Experts of a small language model: 1 pick a token, 509M tokens.
Below are experts of layer 3 (counted from 0) of a mixture-of-experts language model. Rows are named router (the router's row for the expert), up (a neuron's input weights, with its number), down (a neuron's output weights, with its number) and show model dimensions 0-191. Each number is 128 + 32 x the weight over its row's rms, rounded and kept within 0 to 255. Numbers have three digits each.
After each expert's rows: "comes before" lists some tokens at least twice as common just after its tokens as in all text. This comes from a sample of Wikipedia text that the model never trained on. Tokens count by the router's weight.

# expert 10
router:136180119130156102154099182148175069142167109091089168179180097115081128050116093128132181121143127148075152175147113151174127111126104147099125163106107133125082136197144134093161134125150106089073132141154152159091099172095162123066134131102115136122146206139126136089146115149097084112106131125170121207093112117141140160107103169168158173112130128121098133142153146126095074085133138061102134127158098116151155121037120139161100115086078143126056195145108133141082134130159187133120115115136160114106185061142141078116117103140183129094223116154116160171129133101099154099
up67:128128092200137127149153183137186086090123083120137178142167098082129182105138075113173167109182084047132149027081089157135115103112165146139136217118149139186046183128135099188119121132092113094074129118090142106134105107142122169121148086079117119128138195147152152118142106122166116130143058167143110138088102120125157129146099133128179141113118110102123136175116136147123198145089110140148136104170131118117112145139167124143140140084097169106125194125038121122105145114113128144132159144130145126116163080108111121146076084107177091119118143236127103132126104128133126110
down67:124151102103096170147113078120120149150144116139106098122135134103123149119114118114133090119095153094121074142121153148076111214149126145099144125099201145109143121031166130103133123120146107145167136173221114109123081122153080147130142073127126146129168062141113122117045106058124098191135040104144119118137141150166156091125100138194170093144150124145121173140067074107145129172105106112163137141125159093093189128157148070089101102155111139082152159187141101099135117126135120107109083126132160195174140121115199130129119133130105146129157170069064199128133093102097092113
up68:139143180202149172172128126134137113097135180101091134123193107132122120152165127094221081179144133078128063106144117123139121122085133123140119131121141090084103171119171106143227183115103086099120089112126117161107150081106159105166123099127137123161158158119073111134150085125128110093101114117129182127108150133120104145125130128128158171126129025132102100120126161163115131180176108154104116091135123155142117092130130117175049202124122071056141080055168074128122102137172110098140134109102199132143108146126152171110138096235128164133149094149132128128098106129119143110
down68:077111128097091085093153105145125142095090083125141149123109086163116136104116123129106160176135112111122109175116121122119136165110119109150147183090133082112189097135156068096086044114130213110145143116107128137141114183162122127116131018138106085143123114129149133142160146126170115147155184102061151042173119114148132062139096149112070160169121126132151164134080115144163107165142221090119151146157121072099190140113139131123157058141118147105140054129128139104144157059132105203127168160125128133132110152093189145111088109159114187103100125117112103157136120112149181118
up69:132191118112142111133115187123114153167194127136074120037181098143089086128111176171156083125151103216130097191175116085132156099147165117101124120159094159100155116038133139127116191178128112085103118135160090095136126163128128088128122182129207160155136134133122087181076102116115110098042135044184103127145140086125111102141129130101098156129105141171136173144169105167111135135107117124126111101110123103112125141055067126142166161125129131155138124143059102153155174160135130096110068151097143123120126128135167098093123169161177155106162166116113114148129084161093127114
down69:131139169149133130129113148093120153105199083092104121175158094133127097094095081157111131072111146070113196113129124187130127133172126152158177128177108026160106156095177103097116117128181144123122086090130155111128088129134116135159118169151124132112089119153192103124189119109106144099091156112132134153175133145133100130141152106108155140137106130115167126127116134113185152155118219131161180144081099092124110158160147121118188142074101086156194119150082056093159113140105065117128139110179119098121107141197108171121094169092164111182211172153121180159130173176120113120
up70:143173119143087075130060125133129156081159098098122071105121121109098125097080166170109171104138165149092131174096117126147161195171183156124177136105130183123116129107127168100165115095168108109166130154095133124133130158129160118069102116145123173143098172113127099134145122200091082143152112160123134194128093105147130123172076133115128142128149123122088132075140183159132125122161104131112109114216181133137159156127031145086113094171186122131118078089144127045137093144172120095118155084167089168077126181087071117121131161105109092107134157128176061143136193134089102140
down70:132135113088126191080128121111167073147065177088148176073162108122169133147154128102117147108124129088141136127119162119106090149117123124148133101115141050128114091131098116115117099181070126159125117088175080123108155108136120142187180108176051032134193109088113124109144134100088095097136131068109166133142175138156116092142129075102105082067061106157189146115126102124143068204102105146161207128133174097105126093118149147149145143124124095077169151135145133123129171112139155148168090190135139094169110096166115168139161121160142142125137149119085146092181077128179109143
comes before: " of", " was", " is", "'s", " had", " has"

# expert 9
router:143182152084100165165153148096142076125182084065142241178178156146096128130158130088126144099056099094112149132184176096151149104167121133116139134124157190102122064135125077121205116134109088093153099115146105116099124096124145088089096169164134082123113142110106115137085144161083106102187149143142204154123132148170167130098111105109139127101182142120085098101166087169127072137183102104140036114136140103113183117083142113098172098128113135164112164113135149083087128116122118131150100109126126108177154128115171102148159112136152150116151120136123080185108134151149210117
up22:132096144147087153196121111067144102115121112151153177134130113132131121136134096148163125145141102113131118124137084141083170132126168120123136115184181117139131099091126156098182182133163140126114140083144117126115144095103099093095042108092219106135120088140116135185128139147161101140123139121126127157184075103147072182105132154059123147115248130190033146140093128146099071136120070130156121128141086106131116146133133094056139172216110178133125124165124145093092121130120115203142129139070081106081173106097135105130098100165108175170126165142142139138097108151128163130
down22:100127163128114109174122129138060159109131112097069127076139158126145161147172153131093149130122086134120205114128096162132141122135088138111131094101086171190116142145135102110118118126103160146107135139185150179073038137084123126160172128165082143116156155161113118153047119089135113198135115110169148071130141079097091110143126173099086129121130111186176101137048133151138094125189178142191159197101117097169174048122065130141144142089114155114107138133129107195129125141096126119124123129140094096103079149124062065128163168128120162126119115167067125108116169137099100159
up23:081161199144113133132162119080092110160121153141116151146122116181112139172216070102116153174062119125112089158170089106057125157109147137157129127155169137147134169111156144121079118141138121160120109109162072055127133105125144114140048121171107180117100086089048175124118135160146135167130117134114156124103125135158077091060088169149148171168127140092155118093142121107127159110128115127141134095088121116118186170127091120142129221197148079114114146122110115163110122183133111126133096080105124182090166093225094063102135143128094132145156121121130152123139133160060135144
down23:128156125183074127088197118172121124163192109084117120132121145124121140170117199167115121164113082104098160137165189129110065108165108026081137057069148098122134171136168097134137141094144152120107165122111121115140139139136156129168155118089093134152141175150140112142185125064083114169143141120158095133105140088126071206168131139102129115113125138114117141159097121147180122153096174149175148145104069132146129112081201156084107065092126125090130169140105121179127142133101116109112157148124102050056150140143118164153121192168151179097150122131131118094120096164108065116
up24:134109209106131135214158087140165102110092137118154182135148134129174171094156098097112109155114112100172130163086151116111116115159098153128137111102146101105083127189132222070113106099128114124107142130171114132149154090119072083131109133099120084113167154101117131102120135138103186133111087181116208151137126106122138079121025109134160111180136149099157152152121182113147156124124157159140095148106108110188144144099124145114195134210089139125115140178146123187120139115089132119110066116129135119141178053126121096147131079050090166111091126130172134130117137061064152139
down24:146145126130116160087100085102117195119156170093109137138115098063124128129136157112103101089123097197118102131122135132121129165032170142139068096130112168167194134141130120139147132117084114128136128119059211138158161184100196103125124151210113195063139094166112142118162140153122097090145165128116106118140138111163085184181168176103093146085157128130062128114151169098097116076201128108121123124152131162185119136134129122186129161159094140145150092065107114128128103156136123073141195129138129142127116118140089110108072134143123109187146135121108123108108214152074123160
up25:191135169065088114140186149177131100202163154080068134149166104101129093121107125151178113170113174168158148143103126082143129122125082132091173090147117197138107112147127126102128102038203145140155145148126132192126102153133078055148121121105159170120097127118162066156193127123093130127134155090132081166137120057079172134129117123166150130109103119180098177087137094112094148127175136108060160097133097123164159163133092143171133063126151127113147156091084121129097091130126183125122145109113090131124122135136098098166069123188126109127143082157093146132061158146162131127
down25:134158100111116170139155096149120238152150084128103082104163150148100121170142160148166131131121127099091171182112108132109143155146109064165194143133144080091108103141123130074195111129130148141105132129082098129123150099152111161135157131088096133131117148111116071150126158084167159128102218124087146094115145118120119156128146082131131059079132154100136137128127173113125150197136130125167053117138085172145052110144154083063173109148100079092126093167052164109184164096162120127118144107122136141174084146186147161135137179146130089067143067137164113086132147147126138179
comes before: ":", " |", "\n", "==\n", " of", " |\n"

# expert 4
router:165159140103069179084106129092153123129106100122095170125178130082133119176093122083110162144110133133088178120183085097112119123137152107195151110129157071159114100186153152092124191153085125091115059134142097147071109134141126104087116194172123099179160134119114139064075068121120092081148134119121150149086105088108124159128103154145094128080127122140113133098224121092149128138102084124177176159170090088133178081116146115154094138153119133094161131153128116163069168106160171187074129098137143145162146140131112119089096145155174114103146107053104088176106109191115162113
up17:149113095088149123145148123056127099124133135185162135156135147210192195162109156107131098078086126073145120159135121126197120072145019115187116116085154145178116088126082106123135117134198145110120124123135146131134117077054079147133146146163168126148100134149114142110114183110115091160112117188144120125148142105093089155137104177116153053199140081131106127075149136125116132183110130169136089203065123052107152113136134174132131120135144105180169162124120137128097164050142133119107152153135193071136121134155119108123078092089118126136129118145101134155130161111125122114
down17:114153152175117122076098109118155165123146131075052009142143104135082119143122146123122181189125110123148099120183128142181131128168155143114125097119128056141112129121087119108102135065093121121143159097106155089204123154125126148135100128197101158082087154084159126125142114140076141097127116131104101128132122129046119149115134122131113128149117050094141164187147117095141052093105057067093127120128108095124100115090083130215144137201069093155143148166158176150158098161126117140119163127156107126096147149112149095132181140087128086142112165067122137175128140119131109161
up18:144136152098101109122109127132162097124101154149178128113137156112161113184139126127125140093130157119142183152119100132107130179153118085135121132131224106120130113091033064164118116068113059140152105124169173127108101178100063106175162116143175137179114131169109115119114141182122090123111164092104158113132112146169130124091197108102151118247170106077095172123116116109107134151104123105189116105157124070098140137167117106136152131188103126137151133129129135139150082134108097139118081167145104200103125151118067121116175116087130070114151128172199071121184081128089105084
down18:162157157126152124132116103152129123067126135119122130153129112171147127157125159107126102126126145105120141123145135049117134098088118141157081108099099186125157130179197132176117134129128112129142108096141140177125163151153124126142132153137124065184084133137138134148125130178133122119136152141084141094110133121155156162193191126116084219192159122161155072114056115121129093149091137188072123161111164131076115127102084144101175117102088018112086103174136136099144067144132117166181121124166220145216122159127108118177173152127092119130138139150085186168124144080144069154
up19:132186037104103143139135135190146168127125151117134091124114135127107161113095147122174118151170127121059068121139110154192196126119121113143134088149115118115151125133128080111132143042063093173126128122157076110149078166137159100156106191110139145119110105118128143140138062176120144101085127132087148155145091090149110170128123114160149187130153096139212108120138051104144102158159109120164091134171118162124093085144107229136091111197109140154125102125128136064110121122132130185112126132123132125084086154113178063085143121124185141160112140115127108130090130138135234113
down19:207118107088059103134143114142149156113096087109123055130117129156127092090172111179123176165104147166084126101126139113144124072175126135183097137100181163125082120108150123210113123120131125154092075114133151123155093165121177169135129125090157159137129142094140139148134138131135130141126148112079134097138138138144086049130132148104145153116108085093086126113105209099114160157123120102132145131186042074155104083124147170095121127137170110052093187163142094120106102142122140132139156117112083095154019143143159125136190130159096151153134120202089104106159049144112154156
up20:034215127125148125087154149204102137129152092126169095183172129140063154090112086191081162150084130191209104133098120089130185173158080136124169159099176120087107145120130135166138170139128109093134154158071145130168127167069158140147126090073093128097148099111169141127139123074103111061093084155100076144112158130154082136153106122147135171081100184111144067136148148078139089174116165122120146130129173179145148153142158135128091172086193168107119132110104133099106127101134138118187117067134085118098142144112129127176111138103132127120130112076123135102125130151126106113
down20:122069111151152109152112137091119060102128146139125116128054122201160163184130107128178145107159083100104124106154132131128126129123183104145168112123119069145154092103112136105136111143136129124083126110121040132103148132174102084114141134148090076119140098149117120136110115109215154201108129121198180169137156154080117137108150098140067090157123065117167186127125107150144113091127098119118115130112132101082096074162125065069168118181114077087172164120144129173141143132133158158126113158134182132200098173176128198091179090120161170155191095173104102132126119129175131117
comes before: " ", " \"", " States", " Total", " Win", " York"

# expert 6
router:104200133062117118117095139110160116137151090137107177144174086135153143141130097123129184134145163156054156169167115081154156127135166126149135206093210156154128109117136181105131141070105120145129055153155085141119125144169134126103065135109109161156117130111125123125116165084094101139189109137135133153090089118115101141171142115152137110077124097127108124139170151096124104162067125088118066175125150085128185094107146167142160138092100156056119119124110078129150165071105129157179157071153131103091110127083112080103102116221205170092122085134093138137121121103120202143
up17:165112047187035114181116155174158095100164124141167105144164127165160112134124059127086116139109102090070127191199129149134160131060098107158117137122122121154128145100116155118168131152138114133144182135114126078103138098145137096241125116068154116144160181124132108066125145161122140094195125114105097101123135137181127173115147151142082125113105134053191128109096119117195093172129129100119133122086134167125123159088129085105145120117158107116093144096139170099056075109142125179151145122130107126141133115126140187111132126156156100073084128095152170113128207137128138093
down17:106165163073200173139206120143144100140090171123121103139135137134110165162174140140160118088153116119180130103124059150118132123094174132126101084138148174036130088198120086160113127185127039135109117075124175108144111147051149124084102191122131142096094096135188155174107113137116121136145137127144143092158113135117119156103166119113130163119058162109135120156156133177067145158089118089131136074142126094151169066161135109115139143142123147157148123129113130126217159086110138120141118129157094225103127140120150107171135126186135108146128149087069139163179091093127099107
up18:137072144077111172112093122131149138113138097198091101065147154168160079118118148096169109131124147149144124133121096139134100188115179100102187164150174094153104128127093139097102175078122128121098115128128133125125132136131139120113131153052145123152150126097145138198145233148065189182131108132149167125119136133113124170120121133125132125043157167152144157075097142140131135182122121127102114199128102090071103145105110108126068054101106156110150072127206139063108129080129216163094122176101177123135131083155144150125167081102098158114107121134170084169098131111116145138
down18:124129150187161086138127137128123108094234167073202082164162133120099162112156207166136165141129080141129089183162140170093119092094169133137126186133092173117177113076161150142119129157107099110137143116135063143130109087108126167111116132214121128123102110196087082109139131150164132098118189141131141146126086092169123119105098147135123082131096137109127080125138156116164103099154120105130190150173134071113121067120094088085213129123126153169131164122080127177157160160171109051113119141151115103182090147124115112111122129099146137124129203137131142097134103156076108093
up19:137131107120135087123165165153123063124129169129118116146195074145081106057156109140139148191141124104144124169094126106152128137117088159108123132092188147068133107159084207154133123134154114184153123165132092111139142106127095131091091093082137116085199144114124134156169179166092197183094119166161115142140084162134142057126076185127129142128113136092124093131162215138084089137121132149127127107131166134081100145089113097124139085076108166119147164117085123157092128062105179148101072157136097107111129051129196134130118154133125128180184123114116135178117176076110166106
down19:068163155135097096089134120100156182114161115111137132142141138127143165149138156124105138124194085158139128129128116151115160148114199122122121114117148168173132116141121077145145155125159071080117100130150183144134081143086150157098138131152118156146155140107153122137113057127158111114139083156077134164118124125106147217164116116093139133084153189111073151126141208097163118083151091133146115143165102125205113129131091135137097227155117128156118073074159146083126072127120096157095114111118087176100121138113037089139048062170124126089076110101199126062107166121112126142
up20:172131097151130075172122128206185108144118119124127127066080174102137107112137132135093126126143150127104140147073102119095089096167093117100148117157116125178181128198150138119124184132117135136135144095145200148097129145125187082100146135109104132113110135106158177039122146139069114154123122146116139091141145136163161134142146099082081126131115044126123139163149111106136134097118156118170130164145015140124100143090141106098183070171150118101136120140142122091102144090099166123148116126160123158093077221148139168144154139056071127058143166169190138152173099152072136121
down20:069083134106122129094094160141051153156131097061133126102122093131131138115101173092120165068106110115146104146138123151021140134091130093169106237116120124102137112120143102170146118125102088124112132186132084131128136129171094168100125127169138104158130144130169096164211109182127073181055123119128175088179139139130106089151135128087137123125179137123084150153078099120116153133120111098134057198134109105139130100137090149199081165127135129118098117138127130152084210117109081109179189100108145089123111090115189092130123109168133135140111141132166173155112127128179138104
comes before: "-", "|", "T", ")", "I", ".S"

# expert 3
router:179122130112142132157113150053135086173139094125131179131164124120115105102087098125083108098090108115127091157127139123131188164158096141155119153122114155163084152104132185128131112115143075146060078144157067060078074217173197090086106177076138100183190143112116154139129125111146117076114125123131077166140107086165156111171109150152132127109132093164114143114170103088071088167178134142180042130159143073085153136091144147137132150146140118171127142101117118141095128113201124104089084085170197160103157136109084091118152121119139122125133164089125129134113144125093188122
up26:150160156152100106124151128157089132082151122152114168182129142136153119106167048145093097128116076129083139159121096122139105175031086187138124120154161102122108131184069106162136129161120156107073112125211127124142127126128131128123110153094164088151141106072143176055132121130180132170164125171137119193121130118135126081178132149125129150077139130093111139125099122094158166121096114036126138129050152114132149096124187129112122139176125125159180162081191193171164134109105144113111098202050096138102121115099162142146093133082131101086161140174095136127109074145140148095
down26:089066162103132166156180134153142146136125148167126131142118165179077124120101193122050160058072109141117123056124142131128152032101122158142095102073097123095130172079147161128083129124105121117140105181124120134125129135117119117106039146148161219078172153175119165120099131130132113128117089114145100101114125159110090175115118086103154119174133093129126077093185151151110154072129151119144145109145179116110204146117086146183159171107104116098110136058088130078146158174121172146098125125143140134149130121130155146141177116076151196107093148125118183087094129071128122121
up27:131159156136188190086099130133193214081176093138114134124085157128211057135116154117120130132165092128131114135164132151065080136142106129117120088113128095132082192144065123170164151130120075126128085134180118147087176129152074140129126115182120126103133097135124163180117157112117155184183151153111128077145179132147173124076160074128127160146130134127153129190089094095137118161132171096150085126182117153111138117131081116142046126086142129106128113098086112087144134116156140148176169128132070138085127049136164106123138125109136123093078072134082175117120083156161152093
down27:081151175101132115128127142162141153143113153157094105184164150125093128096132125083200123179103106111169126148099130113094106173076138107161088132101101094118122132121217191114104087166099176116104086116135102170146113123133194132153166175117090116127103122136138141164064087147160132101090078116163196166089096109089081076117141142110080095099120147165095126149135078164112128143165095128150158076186065088164077066111142080123051147123151170118128112149150125197144156132135123175157138163175175145147096140169150134134077167088138112147128138122068126127128099158056103127
up28:153132125104140103078140124132158160162120114085103102124142166152122103179144131104139100153118091142125102153102098122129143158126230082143100123123132079142152092164125113046109155159122136162071120129150102106102105111132115115156096117128123115138164177208094120054162087134134150094111177141124111114184129133217130124130153142159186126129157148109155082084182139120133127057109124078121065193144034136094172161115112081102098147072093100138101181149100151160164153114148102133222133117130134077135183130152134085088115116128095091165119116165163095146112204156135140128
down28:078151123167155123143134141160149111172180126080135154130125142116129114105153134098148155175115133045186159082106117153135134174110181111082131121118159170118142089090106116108155151112217106114144170168223177109154120152185144129161155116114142087143033103131096162133168096160145129105135129087162131116126162159092064096130086093120126138062125130101110121241127115185120072154141143147126126155087161129134175140151126135090115166176149115132145108108100197130131077139111146155127112157167106221110149160125146109119166110128140147124085106124081151153143118070146194123
up29:106121085144135125126127156137054126101200137136154210182156140142129170093043148170115132110127078091154198148106121124149137190037092148111093073181141109107120157109117115170116185128149110146149104095149128145068120140110133212108126136092147086155168134089121171153112160126101162119117089076191179163162113123089074150188125133139101079084132170129119128136123146131120133143184054152127130089124118121113160135152163156121123091103137131091141100100089114202086102149134091167184147136127171132098151129129153103156122079152123043115135148120072111112136109105142127107
down29:096136156086146120141132139117198162175140158136123165122181239117130148174180143122147110172129156134143108174131074163098135098136098141155107156130136119144116192130115101132124101096133161145118143130137129201120127118124132117101137153175109125169056152145134093137127131128091148122116071087029005190180108052123114096111164150107123148121155106106124112092075114178129142065129164120150136125127120174134148181114142134124129131148103154082115153173139143103112107135150093127111087130116059106176153136139151092095038144111172164121104122142141165080154181067121098136
comes before: " ", " —", " +", " −", " .", " L"

# expert 7
router:126187136091171165086174152094210110082156078121111160176152098100143117165118123103151169130117152131136112165114103111100136184136117092104155120085165102171173094107123128072123121148109147130116130117089132091066123121144166126143136124162136105182179145109127166065073193068089149097162085124107107158102162067117068163129115175120128109138198121180073077074147147098119072101092078081153098116155140146097147124161182106125147142162137135120122078161136122141128155072153136148114078072123149120158172151111118100096138135128201130106167148106123080126087147122167214155
up34:159131152085107110146133147111125167150183070134184079145139123103085134083123072171112086128086146110109130126117088119116181157150045125129129147062142130133134131171131194130105124145120126142068142122079142074127152127121176127120118132122193136137122149139106123139180189167070137173149152120126108121139171054149126121076079197128049161157128113140146120151109101127096136104122140159099122156153207094143130174130104092106103119146143194153093204119107165150175113116153154121110064099173122170091128117184069071171158074110118051136160114084121106141163116126117168115
down34:130127174131158147158157123117088131070119106189143199135104148093145159146080100103149138142133143080130114104088130108112137132157122142118040161140104171140112129126142135117182087151124119144111104132122128094147112132160130156197088145132133140055157126109081121119163100114167156082106146156128114077086134100144161146086037081096138092144076159097127129156147073121082099109151063176129084084068089184114103109184115116147157128110083127136122119144173123066156121124128144132113134133115065166140166060082131059183180126098133155132120122127106136144085169213133212090
up35:151098135169141163136124104062123185122116116184131170144168108087128145133153129165134085107117105116109109144112132111165166103175126161105125149162155124146153102105187149137173114131092164129115125059117068101136090166072133066155206149110068140081114195162104117105074141126161111215140103214089122152128150104106087133103140218116181127103137098157126073121081120116113110120120103172163114079092119086125127161130169122178120168099140134067136119099114108181106102101111126130130087128120085135116230131137134104135187124164131141087131132125121061126099141140109124201
down35:117175195118115112148105110152089156125142135119155180102104132157126107143135094055129160148112174103125095117162075156108162081144079059139108155091165144158165130098067155141076141109128150121209105133127125170086125120175165157100080108137137090226110127081079103163157080135128123100130140096162091149179088067121142211137141174146132103145130149159084123116208215129123114152160111113133116191094129113136107173142147090113095100157114130143101122123120163126114142170181126201096143149130143109088137085125100118138133190135090087135160136124176114117099135105201129166
up36:081146125062121103125136092182120092119190119137112146156122102093120128155167152112127141162135165136031115132121169211206132149229140152109182143106140043108116134117126090119101143106142136117133115136143166102144120141125132065114134146148167176129119134106137124132152066037173109156117128130073105131077123147140106116125190157078100161117131179151170107176109120145125142144203179059145078121103087153101141143163146135119116184109120108106133073082104106097186128107133133084153109126131136125124141099114170151083137139127101132072171161171158131088121134134131136039
down36:120127117118129092126127100094115168140128156122125106136154154137162077141072058138158149141137083111167118170182126132110182133067131135190056068123115159137095151136164144134128082142107108167133128118114065135167121104096192130108096133056078127122184122181065182179131070127125148128114128105098135079070136076090188145110123144130193087151148082145141134097204184122066149088162154155147133176116119063160126178124189155085148136150110135127114147096117182090111156127132128157160149137130109143160098127146098141111126129140121102128125048121164096131153206105116103186
up37:169166115161129144141106105196117103136200123059121132114101164156145122085125107141125151140163115133136078171136125145135016141099140119076183192129132098154139116091162093138124100172162162117162134166096112130111155153087134133107153201164092150147135119129125077113102149208127120103064068163060185148068137096228143115154140161133117111124121095145132184103094115103111125146105143065110083126112085144107078140127141130158130098127118073081143150075082120084117135146148178130145172075119068100140131125128104132128174127111147126107207172124170109137135164145108157120
down37:103118106163167129174125123099091117150138130065088131146138174141117119122073148095126164143140123117128140070073104147165141127105110095155146129133162111056149143141122161146067144124126106195156171175168130121155199148137102173129121121110169123132179131124136083120124131124216102097139124128154053178157148137168128091067126139130141123149085131123077132126129127130162107037128077128130136115168165117135079145145097070163070074152120109174102117187137080209184113103141132033125134145174163152214089143110134112148171097123157095115095092088111095120164150142126107169
comes before: " ", " the", " by", " in", " to", "born"

# expert 8
router:180192146130159147143141149108122130150160095121128166140182157132141096154070153125099157146096144131105138154106129085070134156105135143113120146098140150141093149093171155102114110108098115103138070147145103131106047157177168061101103135140134175109211155094131123072159108066142130088141080105131131177155123079105130089114030146171102147138122149168132111133207134107088076151137097154156080095132099076111182121125115138191072102098124102152118147060126117183151139123140122081111063148171125156128112080148105128098117140142225142133155115125172103158153155092160184099
up7:146118183139149092207104171144146128137151126082127110102148135139121135087103123123139136115090122077126129204109134086084119144127140163090129140142153140109203082111153106136144122185171126113066136023173069140119082073126097107144103145137163118208175125159118127172115124121142141106160123049128152144163076091140121139069156116166106117132155130086138148161137143101201155119130146168112132027130128111180102093138103157125158150184125095134204105097128115093133064173113130150144112124143170113096111139071156129079153121127144142124132156074071135152057164127155158117
down7:127143112140104125065138124075099056109130130158158117195122107170128068148139168169203098182099155164100140124150151140106118141116143133144137139094107091098075080104115134143069130071130124092116125201094127116137138152170136195113136095075082131087099089108124111084134141175072177124098161211111146121139125222120135123160107138111131126129107103155109099128174070132123126141133109084080070250142130092111169146096135150118117136133102146127076133095117096207132140108121116080142143116122112114106148089149132113153099158111162107159138166180151159111182134185111102089
up8:134160093110134077108135188128123115129125110152140131112156172067120137136116163140121139181183139150166128140135125126161132141085175157094151125151131121119107146131117142145102119120130098112107059129160110161084216159113106060123130127106127103136145067132124115136124123088146092126154125036154157162067154094122112111063121151119116170186069101111145166111135128048144160148189141139129113136056109039129132089186141216095190197165114129104121111131104127178143135113079073122206080145151111117099064132124178123126180141120181116086150103122162149128109159134129096149
down8:138083110143209143132135123123108129110116150130082108126128098166208164107099148125106116098108075119095114088103124127100126160199104081064115129195066136180147053113141143099135123172089141139142151108091152065161065101144129152091120148141149167151200178127172112121150155124127136123145108184127118169115122105121128173184145242121120110101094134155077106105137188166131146139157078154121138144137155130093135173064036081162054113101131118146126096094130182119160116158124178160133157132115163173121130110119092144093119167134114120128138103161117133091062119111128119099
up9:137143120113117132123150088145157049117145131088125108116095113174122119135097085146092104091081078190123131114167133092164143140159091122117088082137121127146116142156135192131129161089101160114149129127120099183094139142129100125128094145130158131139160130133105204137107145172161082061146181062181099116116131130082179053030128170113185123179139130149096114116103089138166126129117098148064106124132088162147146143150177151174102102147203186081105155143117127127124199124181101009168155132128130067169134128170099132131135164152156110128123119074157160125137148131129102118
down9:144126088152120112123109128130099202168123107143156096126218152108093130139133175128129156172131105081111135116127135160097105064107148084081189156164159169035156127115104100135129114151151083088111183142111111112169073090130131117147115143129147141120063129129135106096143130108064133138111104183188138151128106162166176142110145132112099066106254138096139150121135150173119194124190132133133174114179132151121096132083103080118113138069112082152142060135111139159131080114080156204148120127115139209145092117144136161163122086126164184133133137145123163130145107131139129159
up10:137122128082151125192151127127128168168115130126170124159132147186153123117061094085135170136097151147089127134133247138109088066131198117111162122141121128121145076074090179133132141126144145101092109126135171107000128117094138099126163129145126139115085195158123132133084130086093045139232154075123103137148161149134169135164170097100107128155136135176091120088117128112110105154099132080137125176147083132113151176152157086155131132069133063130124144113107130160159133099110086146112146142128141153112157145119171148129118106130060155151133093128145127098109150089194091122
down10:087106113080125172086147107121128076128125087218148112166147168164116136139131154097102086133156118068121127131106118139138195217159175140163182127110106093149112175124110146154133086144142156145120143126097124140137104061161142126110137138073159123126121115118140087033128105124156143153080120163074154180128091106163155116130137091115128142109180154095150175171105128235100122096181125111171098162141188098112086146145170103111113126127145161091119097132140098125144162128158091123141090144102144157145124113189099197062131108079215166089114114083127087112135166182130111119
comes before: "==", "===", "The", "In", "=", "On"

# expert 1
router:146187123111108127108097160085156134152162076140087143121178108091100133135079119154115187079116116140110154159149124082117165160136114143069151144162134150152089155162120117072122145123115104117137102097159124106112072192127137123098101149122157097138188144160134112141119128125134068077219028122205075193177098107133136119088147174154086142126201086080070107106162130088114072117136112114152155166163123107153144145112077146149095151117111136125157140070136111160110123133133178123156113078177091173212098157083116140086094139156189092116172142093111136159116107130115122135
up27:133138150100059085123126146142123120125113129173102090121120152144160149155087183184128185151130120166072147100124151163180128154121117095169111102132080181181132116090102112123102115127130060125185138060132101087178095124172129169138128142160157128137108137129122126168135137094096133085108099111136180120138132092095060087184124078134123089159165141141084098112127083102105160157147132185154114132121135035131175141095129167181170170129077053176152150119136151136155101153125112129107117077154094117168140137042106141069037183134162160099167121075150128141140184140132147132
down27:131110100135128180122146144118164109109131083098202126171096107154084134136120133078121112125103141110123132092171113129136099184174177163089188163162110153087145122089120072131143121120123125116069116121133121152082112102087130127181114118147124066105158079126158111141117138144149165091154129144155113136154126144160178136026125070106171136122116121077167199103140138125125121069082072125120207130135157161101088139122070092128053096158156120127169138146056074132148153139150155114127105167078158176144126061145183173162229121136117127104149170170132119105168081137102119123
up28:140070141123131150092099121045125155170118150125125130143183150096127129133128100175145138108128125202138161144112115144114128112108197169171128123105081099128157123108172152142101182145090169135178163186162134093100131173129159129124128149155104144196178125142196133191114111085133031108075118151089154088067136172128101142154098119098116120133118167125087158090094098143129105182059087155223112124125114159116101040117123104134081123118046118130125124189107100172130055108126146118200130127078135133130104131123126112124174126131120112080144117119129105145124168114124095177
down28:139132125170132129177063066166116187124185122157133118160140148112115104145120130100153123129094147125140124173146124175111116139163126107071115074129071113147118125079138156120148129091185172105169145098107122129149195084121143148064101082160128128088160131192071168084123124161142148145064121173128112112103144134156095108103153133111142116119126135088166078102116142137096094080193130133142184179139112106118129148128109147128128223131127155182060155088105165140126189126128096137043075140162108138102133109118114199164115124113163109167142134171133092140187162205045125155
up29:130137141156138137070085133125172111155128120116131125144160100162112137145125135086120116112125155133124132122138041150149168068137102136140076178130123111132147154080128117179157101072109168168147103102123094132154108153088155139112109112073137168122136150170154160128087105134196136155187161133066076097127138105129125122148098094085073074115203135111107103075132109094101175135114182102069161127173159126147146105141149123108124080131162153122164197121091170160128146165083083125183105120106090175159149224104156169045091099139120111124123143100092099154225068140169133135
down29:176114144123136089138096114123091136135161132087153104133154090132158128163151091102152088138139133081177104124198105070031111128098160095128111132129165143111191053152108093154135161180165166119108148139168140091065088192150123123100125104148147145161088123121094164136190140140177126082116116129123141135126130146135056150204167113124159109098145177142095158133133150121191146061168092135142065151098139144120100140082127160150157190168103119071116118108162086105120140163083103114125054132147177156124067103133090117165118126191107104142152166167191137149127096117070119119
up30:123128125131120094131099138120110132049125126071128162174109131104107117102120136145123115117164089127135086126140137110123131132135162139158122133170186060207063100103184146071157223151133123136153139134137126145116090127100106103131100190156159129123169128125109112132162084165129132162119127172179144129122162085120140157114147125162146135211122133076140051124129103200134116124147144131126114149136185110075161151095172105127106118076172154134134147096042055129135096138191177137118094115154059162156119085134052135098125068164087075161177179068134144129122129151085110125
down30:115111111119099149137182094090148093139147125136160066144075137184162184162142123096131098124087160123149172093170118109117131094078125136128189137104140132093213149176112138156092080149149139110115111145124116084127176130176144094108137091166124175115066136171124173124152143161145110102093103129089126104121135107125162099109139169128163091025144155155087187112146114092097118143137092135090010096117176112180159095119127128131128142194067156110178105172141090187144110095131132128151163130124173149111102153139140118176130149097160165122022113118122121135094124094129126070
comes before: " the", " a", " his", " be", " that", " her"